Below are experts of layer 2 (counted from 0) of a mixture-of-experts language model. Rows are named router (the router's row for the expert), gate (a neuron's input weights, with its number), up (a neuron's input weights, with its number) and show model dimensions 0-255. Each number is 128 + 24 x the weight over its row's rms, rounded and kept within 0 to 255. Numbers have three digits each.
Before each expert's rows: "comes after" lists some tokens at least twice as common just before its tokens as in all text; "mostly gets" lists some tokens that are sent to it at least half of the time. This comes from a sample of Wikipedia text that the model never trained on. Tokens count by the router's weight.

# expert 22
comes after: " the", " a", " his", " The", " and", " her"
mostly gets: " School", " St", " band", " member", " player", " director"
router:118102123128089134087127146113162114092141134135142146106132102149134098161112172124184174132151147128117131168149162123108144133135145098127141147138154126148134121116144152172139102127115112152127093147127130088113128126145122095121156125174157130132128113084121115152127170118154151121138140080109093131103142159113136176113126148125140151072080090104145129121161150078133119115098101104149107102110136109139098147131120091118165139107096074140142126125094148101122151130129117075121152143131131137102140081197149089133121080172140126076131126130097128106141149097138102125126101105144116111128105124144140141118146119127126122150137134094147122136205108181156143130091122093129061127170139122167106148130111169119129153094120128175116080127127137137163117139139124
gate0:127096144083134095170101161125134101150151156137114155155158141119124127116137128126136149134109143117126132131154060156120098135114127172104138141090149145109126117118125162155112135106090095155100152080132121112174130105116145124167122168132103154145117102138156122150166141116138122127174136148139112087119149161157107133131161091102128138139095146139176113174111105156095135060138139140141116092129114139153098174161124148140123113160138121170167167139120137112098119141097142093143168141125100100155155107131099138153124095128129111118111135148136122082116131122123115097117087148115171131164086119166099107119152119094146158156111102153084119105147150101118123134153093099159129084112089114138121080123128101123129097110113172141140125127158112112114125085195137
up0:109086102136137119129103108110105183136112135177165156170138131126098115139126154123116150145094113135122137116099100114105116076145109139142118118100112142139137114123136138141163158132089112166156155090156093147162123101131094122151133164125105124150109107099145115188148115136111163130137118123124121145098111093097081128100126090097131151123124117126165136159150128153140156070169163137126125143138155163161131161143134132152130080130141139142128156157161152113120126121093111126095088106145145130131149162107101136114118138112142093118129150101157119131117155132103111065098132129131081147129161117177124123109132090122119178119151128155148102105137127108089125087093105101138182118115102101121124087104121138094100126182057154149120125172166123160138107139120148

# expert 6
comes after: " the", "-", ":", " World", " The", "|"
mostly gets: " War", " World", " West", " East", " Air", " world"
router:121117134143082141119112140093135154145160133129073144130099127181107132098137108151106141154094131163119107092139127122151125121138089152133131133160153120156127129111136148143077126156116166128099090170131137120122130150124098193106178134134121151138126114134105129157152120091146119147115138124129124114163138149106145111132146129086089104124160131124138082115104122147147141136098142122140129133128180135048112118138117147136126136166125120127116123135085130136093112153075138144158174168138109146161093163102142127109110110132135230095130103110142135070119143123153145093130167127145112114177101120155109132159155120088116163124106121123084115138157087139129147099146094112102136097115171114142133103125145097093137144135139144156120115111148168124180153120134127
gate1:164178124100102142110105136139149130121119144123149123137124123108137114156102117147107134089170129116169142166128144101135135156076150113152137118143104095140149160168196140125142119121114145176141121114161106165109130125116137138084107085124163111155112176108110183141151148150143165139104139143129125141134146102089143139183106147141097057132118101157102138125113140098126134148134080142100128135152096130155108117112098087097097163122133145098149117129123136121146098170110130135162127158145130143113112108111197080164175121134128141109150107156136130141131123130116120155101102123140105134143137121134162106145179119128116093083089138088132157122125153146127138115105099121102117109118146142154124161105138156151163165102106108113155084115088137140085101116126081
up1:119157156159083201174125142135134154158143152137098146123145132140118154134146142093130136128110140127100121110099125140087138087097129122154133106091147140164160105090107102124142108094124143144124130060105132119094129106128095151077131089105132192119099124150128117087125134124119161148132102128090081133117111139099154124133110111109094142170110144150115153152135110132139126106158140117159159145102105140109163133149132124123120087155110152130135114137136091104172127135198114134143120156140099122160105111100128136139120112125110131132166148125112142111128143110110103142116131103193126125148100146180110115191085099167131099110175122112095075122122104088140122123112127125076129139106138108092177124108145098118163109116147140124095121111142124113111115082140154

# expert 24
comes after: ".", " the", " of", " and", " a", " \""
mostly gets: " The", " Central", " military", "The", " political", " Western"
router:112136097141135126097165120098162095138135132127115125120151128104116148145119145100114139172148129103118135150134118111125179067122162129133140117127119086112121091127155097093145091129136121120077126205134115130115162091174099085131131125102139155105176111093129067124176117133095124132123109148117102157130164143161180073102127119113071132159143081182117119102111083098159102103111147136121137114164127153135124093145167127128142134129124130135107075171144133119151149101106139144116120096165121145129139146114119092161109113144122141136137125094146149152138125174098120106095112120157153112140103103110084131144139125121176144120075128123084116116134119099087136147127131099161101129136153116121133139131107122131115095152125146142121159113127112130119076110083109
gate4:089082125095115119148105131181123132123099113148125130139115093142168157150081055145143132069146104083082114094101137112159103108107143125145167105129147162151117160141110143138100105143141146112146172139140092101143135156127120190143112121090106094122150176122152140121140103124164159114092130077145119109146130099093125103134126129099134136148107125114115168152131121095129173158097145132117141166134185130121103143122129088149142149127123174157145120149121104140137108108149149128163108139112101110122127139159107111112111135119133150137138156105143169156117136080069087133115159104144107149142116132111133152078137126121148104161138096128154081091139101101150138103118120154097159107101093139137070123128139138129114112139138135140109115123137090134111104132093099
up4:120157124169131106123109130105127144149138120129167135171126154120090099125138157142153130130139137137136147161138119160115137115148118135089090142109081138115163129093119135135167126191109112120114097125099139117142128136093133080160133164147137129126119104074158146149107124097126068158123119149112126140107106150105141149108125125152107126107126120097118082091078178171103109141159110088106148070093111127088130132180130147104095077109146120087148121115184108162112128113132149127104130121159129126096148107098117139147129095124119102138147104093092113124138111131155144093132151136093121173119108122145088137131090093103136137097100127151140161175134138136134100186137126150131124181138174109079120140112119155146128115111127152135108113083141159093134167131125103

# expert 57
comes after: ",", " such", "s", " well", " known", " served"
mostly gets: " and", " as", " that", " or", " where", " became"
router:112140115102141147158125138140109143142137139150110127150112135085127081172111133158109124113154157118187141129170116145128062129108116138146094166104161097138131121127131190094116153118131133131178131180144109103074118119113166136148147149142137124139154131177142104140141125147126125139138140093099113125129127117145152122116129112132080137085110139127117111152147083122103108152173148142137111098112060123155129152145088123174142137099147173124152141131087177122113131156132133125084122132127132118113077110093122085124098147109092108074049098112097146122133132080096097168088117107129108120091154139128125128140131123118194116126132142127108114132135138134124140146120145148123118105114131112111147173124175109144127149141148160147133103161096151152120146124136157
gate0:113114143087145130103153158144132163157088155160141144124132141135128135115103148137133086121127115077104131127065162135091121128134134149131154113179132131113124084103142120147065145098141148131133114132127191173116108133134126136100151135141161083112131094133133100077099123115156115108149089085138087122129141140139119144138148148182128144146129127100097158146133130052096118129114111127129093145154156118152130125110121075136105132127104098105174095082140129142140105145114137159164119125171117142134150152154132111154104096140143115125137124150135164155126132156125131129149118114123138126128113182103160127095119163131078126091207087138143104117120124156127137138165127117138163133100173136139140130116108114118154122124121092124161104114145088166129129167185129
up0:114102111156133157137151116127106141131112133159171126164129088133129124160149147142092052142143141089130108108100128140132122130169123131161091126137111158106111148115129121094112163105123128167139120132134147112134106103131143166115136142146148084087117113124133139091122113107099124112133075099096127175126079139103100147118128148132135093111094171106083149130106141095117083117129112139145106153158120106082120113126111092128127125141100136164170105117131127141138116105137126104139118161129105149135145125126167127122100099066136122124125135137091155125123099129114165140166070084129150147150065137124093156097136113130067153153196134119132096149111163180124135139163150104139139166120136168112137107148130083115097167127105128145099155133133107158112111161159118

# expert 30
comes after: "-", ":", " de", " by", " and", "|"
mostly gets: " de", " De", " San", " La", " El", " General"
router:142147113126146134137162137098095095141161102156174125110134124153092115108126195180139104115136135146089138158097121133106104089141148124122148118129143112089117152138104115130134092152109109114146094170151123115115117108131110157115165130115124100148120107141172185167098105106149110195131162146149120128072157162161155138126136115136089144153088104152139055099138114122104120139148133123130147086124115124096098165109106133100105115178108148119143083135148169132096148146145147118139153150130141125109140132112120156156116104106103147100135131115132119161093131088194135118125109149130119095125172128121149119093152127132145145109123123092157123082117085122100146114139121162146128108118141125112145105136112138163144169150126121193121121134147107113079105107101110
gate1:138163099140163109129111134127074150126158077135114071137128120116161119119115106128090085159099110080159110134100149071086144134133146130096147143134158132130096127134133117119129140167132108148133127119125167190150142119127089123106127106109153138125100112153114129150132149103118126126133134147117135146167126123106121119126129145079126102100120126157145142108155147171134129099136122118125129145138134160124134081120125165122174166078106159119097137098179124083141099179138151141113104146174099139110143158167133078142108128164093147159152146133118152115124149135125115167107098143133109113126159160081138153127157162106158092135123104060142166111097133091153116132115127141161145114099170118106108146142138139119110126129132076112185131143102127139130120177113162
up1:138092172121138108108104152112159083136100143116165155107118129161104180152137154148139151120134118163102154106144126167162088120152119145150097140155099117112155128111099135131124112113093097131113144106133094094137141128106164127168112100154126106095123167097157140107134106154117137126122122116105123104082133119153111124083132119173122165108145146108133111135163166139110136093125147115124115121101172117116137154168169151162120122152146117138167138165088136130124142124128110117132136110112174110180128103111130167106139130076132132118137130118115122107107097123114144094163114121133152158124082113175117106143086082158116144160098153166123057146111120176091093159146151134130160108164120164134098103110162090108110115123129150127110138122150141077153159129181122

# expert 61
comes after: " to", " and", " the", " a", " was", " not"
mostly gets: " support", " due", " returned", " similar", " free", " return"
router:143119112118159116182152114158115099093133131164119142119139115170118155104159115153109112148151114139088101120118122151121147155110166134136109127119134117152122115128149150126158108131137122167142138143158102131153100076148140111117115125120145140127089123092147120156122133119116145119124114139150131083134144102164133174144111126123168129168114216122161152109101147127083144084153137120125133164146097134130114082080132132089147120125119113117115198139180094131128122129199126145093136157122131112124148164160113102099106177138092105105159128195118126135110122195148121176130126116134137137127125152115153086122130122154175145177169133112160123111137112130159127106126135145140116128117142103136131106126121139112121107165164152136109118134099198128111126138118177
gate0:150121137106110161162108107165072126116146113128129091138139122121119162137094123124132103120123141105158123147081139112161130121148139088064164132155112113115108127109135094110095142124131131141099162141147102143123115151138132156143177117113084123149139144150123149087112089100164138098137137104086088128134092150119077136124137163170131125115143123103078118130142090105145103134078172079139158162058152104112171144152146147144136123096154077115132121106145127129121132165114097120100128130095117128142127140074073154124116134120103108158137132116113182125121132177150130106128127118141150162124118168096126129116149101118108123155099085147160104138094121132128102132139097116081125117164149133170092108134111141176145127143141097103124107089112120135097085137122133
up0:145146138103109115139170140138109131118093091150115114151174144142145102112151161148101136135138120091084084089136113162128146065149101092143121145138161117156126146161095119148136146111108145125141103099170137148114131099146113132119134110088119117114126125127133143119142098144118130127103111098129125154123130107168108153111140142151144109161130124133115133164179141131139118081134136139096136105106160088129139130131138165203143138121115133153082148152098154127147155124165119187134149111135139090086097137101107125126139122160173140141126140163138166116138138119091125146156125164119118099126151102164124080148082139128112146162169143125159120147129136180168132090124120174111152187155131118103090193135150121152180122116154157150118100168118102115120158125152125

# expert 19
comes after: " (", "/", " \"", "-", " P", " B"
mostly gets: "S", "N", "W", "E", "T", "F"
router:136143123127128134149106088160150127124135125139128143132101149111097112147138078120134136134104143054090088166127122109160111131110088126123122112113134132166110146111116109121091087130135125139120152144107111136132141155149128102088122109124126169125145150134085143079094108184121137092147091119138136131147144133126126116145113107154191102138145047132120128129081141098152146152119112150120117169136116125122125167136104129096156138161180116111130075144068131128079091132104142135155132085131103129129121123145138099138156164117070123115177087106110139080118120141116107124110144138123127101134109126114118151152099111102121111101146139076143121123135147122123131085119134124054132119093082124130149134127140114100159115111106085149158132107071111117115110104164098
gate0:090086162126114108104130158117116159119127175105129104109194127108116127134142123145112196083113134145161141132144119114135144076130106137126130095100132095138082105158108165126137140125128128140170139156133146126131130078115109114173185153100127138120125127117100124158143146105140123163145130146131148166110114132104117121118148120106129139143137145144173119102139104150123145107111105125123124121148131166124100118131116150123099117117099184179143167118157160103124154153153151136096114165203144143175194130139127144153075149157159127131093121116120133124189166112151128116124130122166124145116176140177142109119125148120131173135136108150144126109126075149155158136093145157144127154143173105133141102133086144161107119160142154149105133108141128132166115149119120
up0:124117145098155145157103132126082170165124151148125115168114107142130115158109065126137106124077163107121123124115121108075089080091161108119127104152129133125119123121144073115132141098107129204149173110154086114115093112168133151121139109114154138107113141141132117168092110149168163112136108110122104158084088153134150119120133111117135126152194111130124121120112151146147128120140147131102159159140138153093149129120149144125112123154155129166130115157150146119133089109154131111098120104130138134104088144108122122151101146146146144141095103135144136135118126151126138102097185126162111121110122111168097120091145106121103122097155178138104066133168111120114133109082108143088119158076099109102094107137130101124139167127093130080125131112175119109138143138118121

# expert 31
comes after: " |", "|", ";", ":", " on", "On"
mostly gets: " 1", " 2", " 4", " 6", " 3", " 9"
router:122157131141132125118144103134140143166100152114188127152169107129119130151124102065131123109121082111109091141166148118145086137119101135119117137137148096162115134122107177142169177112131148129143064165144124131158161128110150074104098152092105133135126131106130148056143090152151142187154124133107150172108159129133150132108156123120183091092121088118151124148108149109101106119097147141150147162147130095092131106131110125094173113109137156121151146092142114115124138123132108178116183116135138145111136148103105112129124172144129099130129145121085130100127135094115152123138146133099106134103080139131130155131135119116106148135133098075131126158151110123124099121149137153176131127116119105086101135150116132079136174140126106168120123152095118155130162102150103
gate0:086087139135145111119118146129128110118137149120060157159148124114109118109088118132090159130126100166101116111130112127065127073109148142121135105143112124116116167150135082174127112159124128120149157110109115127120081100136120126121163129125145112132099134107138094134122144077111138121110149136067120126093127119137110128164161121146133150150138156122127135122139135116113141140122131131141109103178141140120097127106141086100160119108126142152105163151124119110176112153122085108076143086174090141167141139172131094094117138144110170142134090099141172118106134110161095168097103117139126129139112118147081085110112148156137110151182123138131146150129087152110149133079113113113109122152153125114129131171116129101117076147153153126149143150178167139153081177133116
up0:113141119110132094167089115145128152135141084130121136185103118127156136140141147102121159133122132141074118103164103120064132093058088127119144143148146096122132126116139123131156161119141137119124118130151131116151139093104150129128105135103128134156085120095117121128153147132130144144115156142127112161133138094101143142144118124102115085149100106129154140143121109126107161131123140159141156106151142128101105125084142155127135130089107117140113139160147112118156195156116087113133133109176123157126058134143118109104168163169084113150138091126162147149111149086121075133101114111170101088104122118120154129086125137093115099095145095112116097136131155117112119137118088159143134137100128147079130152149118133095197118159109149150164130185143114098145127102100094

# expert 34
comes after: " the", " The", " this", "The", "al", " National"
mostly gets: " team", " name", " album", " song", " title", " election"
router:160105155126098109153102156152148165121102155116070148135148097143158120085081147175111139108137104195160098125132103129107154098120107104094112151120141125167095139124126099133081110135113142141164114111128108154154145141129092128108127150122140132112105142174107146148112174133157170131110082157136142123135128138146165114132145156111136145121107105113116123135136141069139110105166115137112113162103113101141124082166136092154143135067146145119106131135142076122188155187116105113140102139120112142123128119162142146175156085126146149082138138181091129129128144150135140190163118108128132116172122123115150139093160140155130110143131105098148165122114097111112112099156115122143113118156177136127135135116143124121131106132159135096119151117140147170152149153113145
gate0:150151118131107122124150162151134112130175123131137142102142127124146165148179103096105099132125169101166142112130115153116130116114137150114150140100130164116151115133167190141147142129127123145125163145116146118115156162107115134136092101075109130120131120140167135122140111166149152139114141105106144103106161135106122132147179110109101119112107150130160090099098124138092171106165158114151153129147131094100128157131123101147099112115122122160155100088118140143129117133109112097109073119131100130170160119116145130163099113138080148119122103160138129171107113122106133114141127158129094146121102101189147046143166135141136110112130124134109101077118157141092078134158102126165091126140192134076107157139100121139106135126135137114112090147154115109079099105142083
up0:125163143083136121112150140086111152165138129168128093144135109133090132134093165123091133080132121137114133172117138086121128112100107171151131203139153114115134142130096079129184109111099117137145117153126153166140158149145133132099118169158141166166150109111102095162129133126130071113147110149129113125124107132126121110125086105173120141135129105137163140113169157138115130157121152164149148132108140141164156107158097188102173119156132142158106142106136140095121124096117090158123143122132158132124111069192117113139156148100090135151110136088129135124137144118082136125128123112099161152143145178129127126123085122157134140147146117139155157145100129158095190113109144147142120124126149080133194138107136111126130128130123127129110165110116122114135128161116151

# expert 17
comes after: " the", ":", "-", " of", "|", " The"
mostly gets: " Black", " Bar", " Mount", "g", " less", " Gar"
router:118101121126106147175147125114111148172108152101125114121120132108148130099126111164105125097076141133089104139131156137139105121113128082108113087132130110104103135102145086145072146160131130115102078113151153108102119121141117160112164118155145143138133085167140136127125123105130146098113147134147110101185136086120163135135134106140095124162123133121138104113111068172115118140099139145140105071141130135130096169097168117113099149172126126134146112144119132119083130122141112145158177150132104111143137147114103162113147135119174146099082070153106113140134119121136076068163144088137118153177138117146112144089141118095119103128105117122066132127168116183099157129159104112163128098114121115155119123132085131156123146126112119139119141107156178132126148105115117
gate2:116147159147135149110121128121116110101067135110111147115102149080116124161123163108152142111129106115086128110159187142123094164130128129114162153112078139120158163137130123136147153136108143139164111153121130094131142104091134111134105088117139111139123163163113126166150158124070097171154121089135134155126103120150144138166129116157110141100088160133108158162061146117108139137144138083165093138091142126160119111128151082197132119120117097103150152133126077102119150079146118155142111132108171109151093106110140129147148103148141117108092159084123117143127117095115132149143133129146114132173121126121115134120135121114090146112137123139134089096116116111115101142127144130124163081180118157120136145094121146156124122128084166075109168100116131131111177126132108
up2:110116148092142091147115106121135144116105147104077124107103106152149123142143129139094100144147126116118155118181154099121096142143126132102134201081110114117142161114115131139104154087148150122157129115133166101111173109126134128120169132110145138105103170168100145159143173131104141164134106096147161156131097109148096103110122103121139137097082155121148187149115136109061086123093133085100121144133110122126102114118159146165164145119106078104137117103112060128098144136175163127125126132105107137160092125147103113140094145123121148133127130142134103136142160163123126127139095126077114123141138130093083133121129114090124162105159095149129130152154080136125121139162114102145132105168083163145119129134146161143119155088107152137135137096109120143130165134108127

# expert 60
comes after: ",", ".", " it", " It", " which", " that"
mostly gets: " is", " was", " not", " be", " He", " he"
router:109147151135083111137107146116116111118129176118120127133158138155139109172154141137179128084109077134204143145125151141103139127175055143125138085097166124166093104138155162170085115111141111126144090136172157117136110108148096157164149131120126138123097120144153123107141113152148127091130141095154152123140152103167115135165138137113107088144106146121121098130150120119100125156170106125123145082119133112146121141094155152107168160118115112110174079131132135128114134123096137139081149108119118101125122141116136104143143150143172113084133147063140107144144095153130103153127127139142119138107121142147109140150124114103145126119183141159110124146121128110156139157095134137141143136098107154121080125155138113133121145104138131125156149124118126105077149167163055
gate0:123113162148128090162140138123134086134131125143121110145159144161125159110103102090110123136166129131133114157125137112121131185105138130130147119130090143110116106118109140130123084159127140109135135132124152089159095118090118147113109099080109142154106111106189130127104134086122118138124125143174111062110113090160133122089121125123190134121118106121113135133077149172165112109152158132160122109145104176129115142127116091145144145117128122121096142095125137157086101146156100115120105120129112132188121100114089120170157112112149112130128144131143131129137130112149124108107145162118133126150103145088179178127134154155189119128147084137191155101127160109149135129147151135120152084096111169175176155142118127164170109112139159120137117125150128178126154131155160
up0:137133090106108148124143113114108155138119123156151142115118132084103131151152135155126091144109121096109136129094146154131144080154116127130069158103154125112128193114141131134123134077143119109115118159119112163130153139164142132144143166173147149104148130150105134105168131125123135109093134126090102178130124138119106134124133139146066140146146124114119127103176115101096101126102110143123107148124149107139143112126102116114118110117142138122120124158124091098186126104131154154127153127153153112139147163140153134087109084162112135122118133141122154128150096114103117155171110104115125131107145119203100076107122111084060126132117145114091135174098134144112125163118122114148102163135145114054109161102149116129086139102099143133101102168064137096144077124124128

# expert 20
comes after: " of", " in", " to", " at", " on", " for"
mostly gets: " the", "The", " The", "====", "==="
router:137137115117157102118152140154139117145143109096140126109166117159140090156124128114130115125158181150140159134110153132136149104160104083168141146114179120153119123132116141102166178136176124096156128132142092151146125094115116116125094162149128153176145094093158154140136123102146140121125172110089129156122108147115122115125132117157111106158086108131146119163181111130137120139131138105129109117127128119157144131170106163135156130127096171109083171139184189135164141082092110154092104108091104113153124126143116156110168168155141123167081132148124139091165120117129155118134165103086119137144136104124117139111098104106144100106091090124140088108109120114121147132094128100136123167130092136140172151155112105160103131123099104098124157084131123169105100128119123
gate2:114176095127153157154150113058121136156127125175089072116099130122155155118097120145111139118126094111157116130135097148112150123104099164109124110110097153139147171149124151126093100154132128131152130144095147155119134115105084153128141072084109123119101130121093126108126081126088135166162125155138100097112145103148107138144135133116146105115092128132152151116120099132108134110127176152110101130132107157151101128111177083134113198152143148153148114147109121118071109140119122107152139110179117131139115137155180116164096145154118144124157155095135104138137180079152146094137120121141092113126135103100132135143104182176122137122167134162152194137123148125154133105114154128127102101095137151143157128135118103102107115155141118126154135170143129119141125115140141
up2:134168118123146112204118092168110104132149092135118127123189128114136161135123138144135123145156174128120140118154133151174140124128119131109115116077136138113164164124128142117154121140156096117155149104134128096175126133108136085143108138195136123153128124123165145126122072103155094121129140126117162120154105156169095149094134118146096122125115116077136077108144161185140154124143150129124177120131134144128105167170101104126135120123117166140107118114108141122070135117098132126110127103103096136137104108104141142114150133099134104148095085111109112144155146116111112091133136162103122112083085100189124129125098113133143147187103126139095134109133115108142133109151147116127183128112060121124082132145113091140097123162119114152134110122112097152092128134144113

# expert 13
comes after: ",", ":", "-", ".", " by", "|"
mostly gets: " James", " Smith", " Washington", " Brown", " Jones", " Boston"
router:115126128119131168166168135105173117175108110128089149112141125133138163124149161125127101109141150183090138125117121137133112116119101150127138121171112148094124159105146183132104147151122131129102089112164120118125118125114109127148151108181101145137143153103123152111143104083122118136118132144143124107112157140122160102122128101179130117147084218120140130103106125144134114111102104120134139058113142131131115176146153137088125141155048108134170102135054123143137132136116151138139134128122148120153148159096101149125121137124113121094154080125109116160098111150142130071155129117135137156180185113124102113148170105128149155140137131129128150135136080207132155119140138141118137147133077135136141120147110091127123130141097140133094112133119144118146120107122129
gate0:106114138144114165138167149141112077099151145105109141153092125089131155143141155131151161097123145145133149084119142110148118146118104127174118146141141126094115118145137134170116121155151111117149107174165144130175141164138147149159131127142114094103166148079137179131129107136121168108150118141138118140084149182172135097160135122139076124172128186125115096120132139180129166119127126136089128128092157173150111144135126149116099102129117130133130134140122120129119143132173115181143151145140133094132149120140159136141092121126094120135135123066113099157124113100122160140175128113130179176147088113128140119138145141123101166135136120119145155126152106160125103108146159137136151107206119121148151102131126161160111096114126152157107170138162143153163172140117117
up0:142162115110113117159129145109131073157132100147115145162145132090116097122146124146115134117138152119151089149124139162104137156098120093146133143109191120153160130125146151157117118170169089103161112149110130140127129123088130118065140114114157094122180110108094105148104176135138151142165101147126130125152108158161159138162126114129150150113136158131122127125125097062111131148120136099110072137112124124141126096083120148109128140135139091150125115140137096118120103093155119141130158123100122139125110093183161060106123105128145097132115125155085101163110126148132141134147127106113115083151064141160166150154099143115138115102136134126113135110131102130137114121161162115130175109115104105145151155160161155148088131127155116117157163123172183121127121147103080

# expert 41
comes after: " (", "-", " \"", ".", " ", "/"
mostly gets: "co", "if", "com", "con", "Con", "cep"
router:099095133056127107131130102103114146168110112129141134088123106112151101133162106125106136171104118121155102131148093119090102120134148163092110126132144123090121099127127107122122116067135102148163146153129169141119129159119131170118093089147154122109103123169084112155115136144112140120164094102134165167124061137077128122156117084110134093197124115121140078151122140123100136131136109132124107132131104096099131137155115113137126108163151154162150131124135111133127085179157123151161149123115084118148136076154145168179096145157129123162166106176168076113143136159144154103134133124113136125114126123133110155095153121157165123118157102136093138129119145131125139154119138128106186125111143118115137089123120126134143145114119133122137116098169134120158109168108118
gate0:124172132093122118144117137114116146121143095160103148130136129157097165117147147122137121131132075163169144133189105095111113153127097128141172139119139143119113172124091138159141125114127112147080131116145129132185162129145142144136076093107103106127142101148132117152125174159097049147158165141120118090115145158143166138150149134093181134167090124105106129143120131149156088163126135111155119105111108150098147122092156116129159160112121153124119120119137159135115110140109148128123147103106108112082112115118123125119150089092072130143105135117143122076099130152140138105110073125108146135165094134077125138127156125151156145115112139132158127122146145109097152154157139072109138080130119130136088156170138161139148163125124112081121125099163160149127117126109120
up0:114152149118120118099126119126161152131113131124144144138135160159132079138098111165126135067175108173127158150113137179111136149155146089135139089141172140143183159119126133143117130117113108162152100127132145098090129129123133143109171167170146137138077151160119120101145156128138128122099117154169139106141129116128153096140119148146098155121138117135085112116142113130143168112165125112099135119150094119140123131121153123141087095140080181141115158128131135113141128095136164134166125120112119178165082114136136141148103092130208105131155113102120118105129097146120110148134142118150128106108123100136129161108117126129130131134157149094142163158149153092161113096103106134125112131068083140098155162146083134135140127153154129146104118090153108120095197092151112

# expert 8
comes after: " of", ".", " in", " New", "'", " for"
mostly gets: " his", " its", " her", " New", "---|---|---|---|", " This"
router:133168152145122084137117148122151111099124135125096140133112172096129138169141168116081162135118177123156147119133093142148154116122135137133153160125131092093120098133117131164135154130148173117151121118138112144138144143129152126117126113170129145139113130060128122162107087142122134160145083098156150154139169099138162119123128111040140120104119128112148147163086053136166127130147146150118119097156148132128101109121098131130147091132096076137130124148144091096146141116092123178125119113108119116104122180135140138116104140101145103101096139061128148156149129170128115104131129189155139121136149134145159113170098118150111107157122123139098087100106154113120140124142111112123167123117113106150115154139065162136131098157123120146143128150139167126141119126107099
gate0:160138150125068122124094096115131080129156118144116068139129091088132119116116113140132127099139128095131153130151187134130129139133112100124135123142119184103137177105113121151142124146106131163086170169139089101121078163139140108118099109119160132158143159168117163164127106132161122123133123134152130127131114148138162136166114152129147176136114121088090127069122144133152140096140105153122150125106101142083126154110101132108169145127127099164132059145150141129102143106146108133163075120122112128101105116129106148125132167126114151136113115116101150097130132113135132120137119144109165125129111088128172167136115149148134157127142101128144102109133143170134118130115124134054137103103131169159102162090133105090151139072146178153157126154135143129107144100104156
up0:132173156171101123150133144090143141136099147088084144132093122156098149120148165112132129158122156183126113142136108124153098130099100149140163119146145088118102123121148131127112146100131148111117097131081140159105163125090130128120120135179139133131076109114083103124130147130090144130161149137082116119166164112121139168114166142112130116105149146126150154159139093127110125106120110137132105134155165083139118114144139128140144143134102144111139152129123093073156115145102123127132206134137158130079108143169124129072170110121139111103122139124112129119165144171088078128121103126146133100137144134088094134155137132078125114113128124115094128156112114104125130121140085140161110122141096110104099121165149145119111203141173113138095154123082137130181103131137142

# expert 32
comes after: " the", " a", " The", " an", " new", "The"
mostly gets: " station", " along", " government", " side", " contract", " fire"
router:148125134137144110115109142127146114066094157145038145148109123119153130129131116145107126159152135145178093134106096133108168163109202109087129153138084125163126126122129145123075119129133129127120126143093134157134125170120099105117165118149121130155122138157133072142109128132148127118097125119149074120118140131104129117156146154134203148100111130136122133111147143123117133133080107091122102121138163153102134090096138153144118154123127120093118098156102072098158121139127109142116141132113135147124137115136133106121100119121086118090141094104116158126136174138177111121124124114133099115132125145083115158113083158144139166133127125077149140127132124128159127075113104164159138135134064115134119121149124157128122058123159145095166138130126134116134102144100170
gate0:158159127140119114096101149122164112161132138105146138169136107124123119125098152095184079152147115114132144115147106114167146148114106140160123116146112111149147134139135122120148100144120100102127122110113136135103137113090140089149095135122158148104108152176175198119112118073150141110154127125138081119126144160129139131116123133165128099121107119123046144138133102124121100140125116136104149102106120120099129139125107109119123139155172167102106145111133162144102140152120126180156179111103098124139131103143107100159165099122117087110109144103146133112123151157149105129097095166110148123122169124123160123123196122128127174113121116104176135106185155177142116127138099108097123161175108133162104147146128123168162098128158134086159127138112115148139162130146084
up0:115122109109099115166101137105083123092169059103141144152185120144118110135107155112128132120125108111142170126107088142124183124105075088098089128045168122116166111124132125099119128139152140104105129116114136130132119137140116157144121140083100087112149124130136170138140136154132110116094122141099136097070159099140080162095141115140079117119163149141112161154129116124124158114140159115131157151102128152142159150137132105149138143116083125102104101140113107149143104159109161096107089138131132108139118151112175181125122138148113142149168170085117138119145155126119142120166135129157123163128118144191115141080138119106101128134115104165093122150158145092127143134128131110136107120115149149129107134105116146113164144135126139115114173142154100154135104094155149